{"num_hidden_layers": 14, "hidden_size": 128, "n_experts": 48, "d_expert": 96, "hidden_act": "swiglu", "router_score": "softmax", "normalize_top_k": false, "groups_per_token": 2, "init_std_router": 0.0135, "lr_router": 0.000503, "norm_eps": 1e-06, "beta1": 0.95, "beta2": 0.98, "max_seq_len": 768, "max_steps": 5444}
Below are experts of layer 7 (counted from 0) of a mixture-of-experts language model. Rows are named router (the router's row for the expert), gate (a neuron's input weights, with its number), up (a neuron's input weights, with its number), down (a neuron's output weights, with its number) and show model dimensions 0-127. Each number is 50 + 15 x the weight over its row's rms, rounded and kept within 0 to 99.
Before each expert's rows: "mostly gets" lists some tokens that are sent to it at least half of the time. This comes from a sample of Wikipedia text that the model never trained on.

# expert 12
mostly gets: "hemat", "hys", "irit", " tri", "ymn", " typ"
router:18 48 59 26 47 35 56 41 55 40 63 89 57 55 29 32 35 70 57 53 36 95 72 33 54 56 51 72 59 41 66 62 52 57 30 53 72 54 54 76 58 33 50 53 68 62 61 44 62 26 73 61 71 60 42 17 30 52 38 52 28 56 36 55 40 42 40 37 66 42 67 63 67 67 43 46 38 51 42 55 57 65 36 49 33 48 55 77 46 41 44 61 59 47 30 38 12 62 34 37 71 32 44 61 53 60 61 56 73 39 33 37 59 44 57 39 29 84 38 62 53 56 60 62 29 63 63 63
gate0:46 37 77 61 37 34 69 54 52 50 49 46 71 55 53 56 45 65 55 36 06 62 49 56 46 62 76 50 41 60 61 43 58 53 47 25 46 49 47 36 36 43 73 60 29 65 28 78 65 41 43 72 68 46 47 35 59 39 61 56 40 63 53 54 71 48 56 13 44 47 41 71 43 49 24 45 64 65 53 46 55 39 49 44 25 51 79 51 56 67 41 33 47 26 35 40 45 67 52 52 84 60 60 42 81 81 69 93 30 45 48 51 48 64 71 41 53 67 25 40 73 39 37 59 27 34 46 61
up0:44 54 71 48 57 44 36 36 20 33 45 43 46 54 48 60 49 15 36 38 36 42 47 49 59 42 80 53 50 29 77 50 52 52 60 47 43 60 57 60 75 37 73 41 53 40 36 69 70 53 58 78 69 44 72 62 59 54 69 56 39 53 42 46 57 67 65 17 65 63 59 62 60 56 46 31 47 61 68 43 56 76 88 32 24 41 84 41 49 64 87 33 42 41 55 38 30 49 46 36 48 43 56 66 47 56 58 68 40 42 50 26 32 14 71 59 56 51 65 63 78 29 56 57 23 49 64 62
down0:52 72 46 60 23 30 51 29 11 42 69 39 32 45 40 57 72 55 31 79 50 42 58 68 32 37 49 53 31 55 49 74 60 53 28 37 26 32 62 36 61 65 46 45 60 43 35 68 43 49 36 66 36 35 77 65 49 60 28 63 09 61 49 64 48 43 62 47 93 67 37 51 44 28 35 52 46 09 69 36 45 27 40 63 43 38 44 59 51 52 45 50 63 31 42 52 45 29 74 66 54 66 64 47 73 47 66 27 36 58 38 41 39 62 65 50 47 34 53 56 63 54 38 42 34 43 32 42

# expert 15
mostly gets: " During", " in", " near", " throughout", "During", " along"
router:36 40 56 45 44 57 58 76 63 19 77 45 39 43 35 52 53 67 47 49 40 52 64 64 61 73 23 61 48 46 72 25 31 41 49 22 79 54 42 60 38 43 56 57 56 66 42 43 43 26 57 35 67 38 59 55 53 40 66 59 32 59 46 60 79 70 38 36 34 41 61 47 63 68 35 69 74 35 63 40 26 65 53 37 49 32 46 65 31 21 74 45 54 12 40 25 37 54 60 84 48 52 56 37 49 51 32 65 61 42 29 62 38 47 53 50 49 44 48 63 68 77 77 21 30 48 34 36
gate0:58 56 47 29 62 61 46 46 55 66 57 39 67 49 48 25 59 66 35 66 46 54 53 33 54 46 48 59 52 56 63 46 58 25 78 54 59 31 41 59 67 57 60 03 57 42 80 71 51 05 46 63 37 40 49 30 61 46 51 61 48 78 42 46 65 55 33 88 57 39 63 52 42 71 35 55 11 61 56 60 63 60 63 68 42 34 58 41 65 45 57 64 67 39 18 49 50 46 03 59 29 45 44 43 51 38 51 53 67 58 50 76 44 42 46 42 36 63 43 49 28 38 52 40 76 26 39 50
up0:42 37 39 47 61 36 31 45 54 41 65 61 05 72 61 47 31 40 54 24 31 45 39 67 72 46 30 50 67 34 41 43 44 64 21 38 26 43 60 49 41 68 57 71 43 22 52 57 27 75 62 72 69 60 71 58 28 56 39 57 63 43 62 58 53 56 38 23 48 60 63 80 46 41 48 39 60 33 61 51 40 45 38 35 54 45 46 59 34 35 41 27 13 51 55 50 49 35 86 49 63 81 37 59 40 65 62 57 33 43 58 70 56 40 24 39 49 45 69 57 72 31 65 65 41 54 70 37
down0:46 18 94 56 77 62 46 28 54 47 18 41 64 58 31 35 46 77 47 66 47 33 69 14 54 53 72 65 30 70 53 66 65 53 62 71 49 64 52 53 34 44 27 53 29 59 47 24 31 40 63 35 57 37 59 41 59 65 51 62 61 42 58 55 44 54 47 44 68 52 59 82 57 50 70 28 38 49 59 86 27 60 65 40 57 53 58 26 29 52 62 47 47 61 48 77 47 70 43 51 52 38 46 43 52 46 49 90 37 53 51 52 45 54 49 54 61 79 42 70 42 41 39 54 49 40 38 82

# expert 41
mostly gets: " other", " same", " all", " these", " such", " among"
router:43 37 62 43 29 51 50 65 47 44 48 61 40 26 37 42 37 45 41 50 22 73 50 65 42 67 27 71 47 40 57 28 39 50 35 43 51 48 58 75 35 47 66 56 71 64 45 45 51 20 69 23 80 42 54 59 37 43 52 28 40 73 57 67 70 45 44 27 21 29 60 65 80 61 59 64 52 32 46 56 59 65 65 39 50 26 46 51 44 42 72 33 36 06 48 10 34 65 52 63 42 31 40 58 44 66 63 57 65 34 56 42 42 32 54 55 49 59 35 59 71 63 77 59 36 73 32 36
gate0:43 35 61 31 62 49 40 40 44 28 51 66 49 42 37 46 27 69 67 53 43 72 56 27 65 93 47 24 88 71 44 61 34 37 22 45 77 71 53 59 58 78 57 66 26 37 46 46 48 29 69 57 61 46 57 40 49 59 44 73 65 40 52 46 51 63 60 29 55 65 46 75 46 79 83 71 45 24 42 57 40 46 42 50 35 42 47 38 35 37 38 62 48 42 44 49 43 51 36 49 23 50 27 59 42 70 63 45 57 58 52 80 69 82 54 67 64 48 55 58 72 57 49 62 45 28 33 56
up0:39 32 49 36 63 30 60 52 34 75 41 51 49 49 49 61 47 45 70 49 44 63 99 30 59 67 53 28 75 66 48 47 41 44 30 31 40 90 46 46 54 63 56 64 22 64 73 58 31 36 63 68 62 70 74 51 62 48 50 64 48 40 34 33 39 42 67 66 68 56 50 72 42 74 72 51 35 37 48 69 65 32 50 65 35 34 45 66 42 58 31 49 70 24 41 71 50 58 47 39 37 62 60 23 41 54 51 63 71 57 22 67 38 71 42 36 16 60 52 57 55 71 51 34 42 43 55 44
down0:65 50 37 62 77 36 43 43 38 54 61 50 21 49 77 32 46 46 33 68 16 58 61 48 44 35 66 67 56 45 72 59 38 55 53 36 41 51 56 41 43 54 39 54 44 54 87 66 37 56 66 17 53 69 50 58 46 38 45 80 49 24 56 59 39 34 51 32 44 67 46 53 44 26 53 52 32 64 48 66 07 29 49 39 37 31 70 51 53 44 75 53 64 72 64 33 59 29 57 71 27 57 62 73 54 31 22 73 50 31 18 73 60 50 48 72 38 48 39 40 55 57 49 60 36 36 47 62

# expert 17
mostly gets: " Arab", "uki", "ya", "hi", "ji", "istan"
router:61 41 40 49 50 31 40 57 63 39 73 77 60 50 50 70 44 45 24 34 38 56 65 61 27 39 55 74 62 20 73 32 38 56 49 55 79 67 52 61 50 49 53 47 49 61 65 36 45 41 64 54 58 57 57 59 43 49 57 46 12 68 43 50 65 55 04 34 17 39 66 56 50 72 40 61 63 36 75 74 23 78 71 17 46 45 55 60 28 36 42 56 43 56 25 53 37 66 33 45 52 60 53 38 70 70 34 55 77 53 45 61 45 58 43 31 56 57 31 65 46 53 60 38 41 66 35 74
gate0:54 66 73 54 64 21 32 33 72 62 68 51 68 52 56 53 45 37 45 67 61 63 35 58 64 45 43 72 85 53 34 37 69 33 58 24 45 56 45 35 80 30 80 54 65 72 54 73 58 25 38 59 35 61 54 68 63 47 34 56 42 44 57 64 66 64 27 38 75 43 26 43 69 49 35 59 37 58 49 81 34 38 46 51 67 44 49 27 58 45 73 35 54 58 41 35 42 51 72 67 48 58 34 52 42 34 57 58 51 24 51 62 38 89 60 39 27 61 39 39 78 66 44 68 31 43 47 38
up0:37 54 54 45 29 52 84 51 51 54 31 43 55 26 56 43 61 64 69 58 76 52 59 09 37 54 51 24 39 39 66 55 39 36 37 56 63 33 50 65 52 63 35 44 42 48 27 26 39 69 74 53 62 50 44 43 71 35 43 24 46 53 65 45 42 40 60 56 23 90 85 49 43 54 48 45 76 43 43 38 54 51 77 49 40 61 53 81 68 82 43 37 46 55 39 73 80 46 35 45 50 27 54 64 42 74 39 52 42 45 53 62 51 24 28 66 41 56 61 64 57 72 58 41 74 61 42 69
down0:58 42 65 37 54 60 49 80 62 72 45 67 56 48 47 56 66 37 67 59 30 60 36 51 28 51 51 67 64 46 32 42 42 44 52 39 40 64 47 72 72 38 45 46 49 76 52 38 57 28 68 76 45 03 54 80 47 53 18 59 44 49 40 67 66 53 17 46 54 52 53 61 48 53 51 30 50 54 50 56 37 68 41 10 60 37 35 42 60 58 79 35 57 34 23 41 63 69 30 55 48 64 47 77 42 25 64 41 60 55 60 58 43 67 89 22 57 57 34 39 68 47 60 31 33 50 35 47

# expert 13
mostly gets: " as", " when", " against", " between", " before", " including"
router:47 43 70 41 35 62 57 53 56 42 63 67 42 33 39 48 33 63 40 53 36 68 45 74 60 64 16 75 62 36 67 43 45 39 46 34 67 51 45 65 42 27 60 50 62 72 24 45 34 44 57 28 80 29 44 52 46 32 42 49 37 60 59 71 74 60 45 43 47 50 59 67 53 89 28 49 70 23 59 62 39 68 48 42 60 26 43 53 35 21 69 59 60 18 53 08 38 56 71 73 45 31 65 24 36 62 55 37 57 20 47 62 57 35 50 51 32 63 42 69 61 58 43 42 38 66 47 44
gate0:33 21 77 48 42 64 51 45 48 68 69 40 92 47 32 47 45 45 53 63 74 42 11 34 62 68 45 50 51 60 64 57 34 62 69 52 32 57 75 67 64 46 33 57 47 53 33 66 53 42 36 41 44 42 55 53 47 47 48 36 30 48 70 73 51 55 51 59 39 34 51 55 65 43 47 50 67 36 57 89 36 62 33 52 40 43 58 69 62 57 65 34 38 85 45 99 76 52 47 47 33 51 46 33 40 59 67 60 36 69 49 27 53 45 58 24 61 70 29 19 43 51 38 37 49 57 50 65
up0:55 45 54 59 25 71 38 61 53 55 60 40 57 62 20 41 25 33 76 32 51 17 47 62 16 72 30 37 43 81 46 49 34 77 55 36 42 67 52 91 23 54 50 55 43 33 50 74 55 60 40 46 51 38 51 44 53 50 50 65 25 43 60 65 24 63 45 63 71 27 21 74 46 18 72 32 68 40 82 79 46 61 48 49 36 43 51 49 50 55 61 52 34 42 60 54 39 56 44 34 65 70 58 36 56 78 67 60 41 62 53 32 64 51 45 45 53 53 45 65 39 49 57 32 57 53 40 56
down0:47 70 12 54 42 15 51 37 14 50 45 41 49 29 64 74 40 48 67 42 20 70 65 40 62 41 50 56 47 59 83 33 26 32 65 62 65 40 55 37 47 59 47 63 55 57 54 48 68 44 51 30 82 50 57 54 82 63 66 21 56 56 47 33 68 71 46 48 60 58 63 03 57 56 40 50 64 60 72 26 50 52 21 52 53 55 44 47 53 61 64 39 33 58 67 53 69 47 40 55 54 45 69 58 57 36 41 41 59 53 67 63 80 52 48 79 44 40 44 50 30 33 45 71 66 37 50 53

# expert 22
mostly gets: " Sat", " produc", " ann", "at", " Acc", "mas"
router:45 20 40 40 26 52 62 50 39 25 69 75 51 45 24 58 70 50 70 39 51 52 55 42 45 60 45 75 74 34 60 44 30 59 25 52 50 51 61 34 41 59 80 42 64 66 61 00 75 52 69 52 59 45 57 57 52 38 36 38 39 53 60 45 47 60 02 68 36 50 63 49 62 58 38 65 59 25 48 75 40 43 40 53 41 36 65 76 45 44 59 70 57 64 58 42 34 69 51 67 55 37 68 43 50 74 65 45 59 33 31 57 50 48 30 20 48 56 44 51 52 54 48 42 41 69 34 53
gate0:43 32 58 47 58 62 53 44 27 47 34 37 64 55 55 41 19 42 65 72 62 28 42 74 49 46 62 33 53 54 49 48 47 41 33 50 45 55 50 34 60 49 61 35 55 65 56 56 45 65 39 61 61 22 17 44 42 56 46 37 55 36 44 40 68 56 42 36 52 20 47 42 60 48 63 59 21 60 30 60 70 73 55 52 29 56 48 50 37 48 48 45 50 49 55 70 42 84 61 48 68 58 57 35 91 57 74 55 24 60 37 41 68 21 43 73 34 75 32 91 17 69 69 50 50 75 70 68
up0:54 45 57 70 60 49 50 21 46 65 45 52 57 41 52 37 45 52 40 52 57 42 65 40 56 50 52 68 73 69 59 72 58 64 73 23 47 67 36 50 45 38 41 51 35 63 86 50 60 53 40 36 57 42 26 70 71 76 42 61 51 46 58 29 55 40 28 49 45 21 58 52 57 50 59 58 44 39 43 69 38 64 82 55 41 39 47 59 41 48 43 32 34 64 59 52 44 56 74 78 54 72 37 34 68 58 48 64 27 35 29 00 44 41 50 75 64 76 19 58 43 41 25 37 31 82 52 53
down0:41 49 83 64 52 33 40 54 84 63 48 78 33 65 39 43 58 31 20 76 38 53 72 45 68 72 52 46 32 43 39 62 35 37 68 70 46 58 50 36 49 45 22 48 46 41 67 24 63 45 77 55 32 40 83 52 45 40 59 28 32 64 52 53 70 41 70 81 38 75 57 50 60 54 64 30 53 43 13 48 51 43 53 46 69 69 53 59 68 58 91 52 50 43 28 56 54 60 16 66 75 48 60 62 51 53 50 44 47 55 55 32 37 49 32 66 48 67 34 61 40 54 56 51 40 65 54 37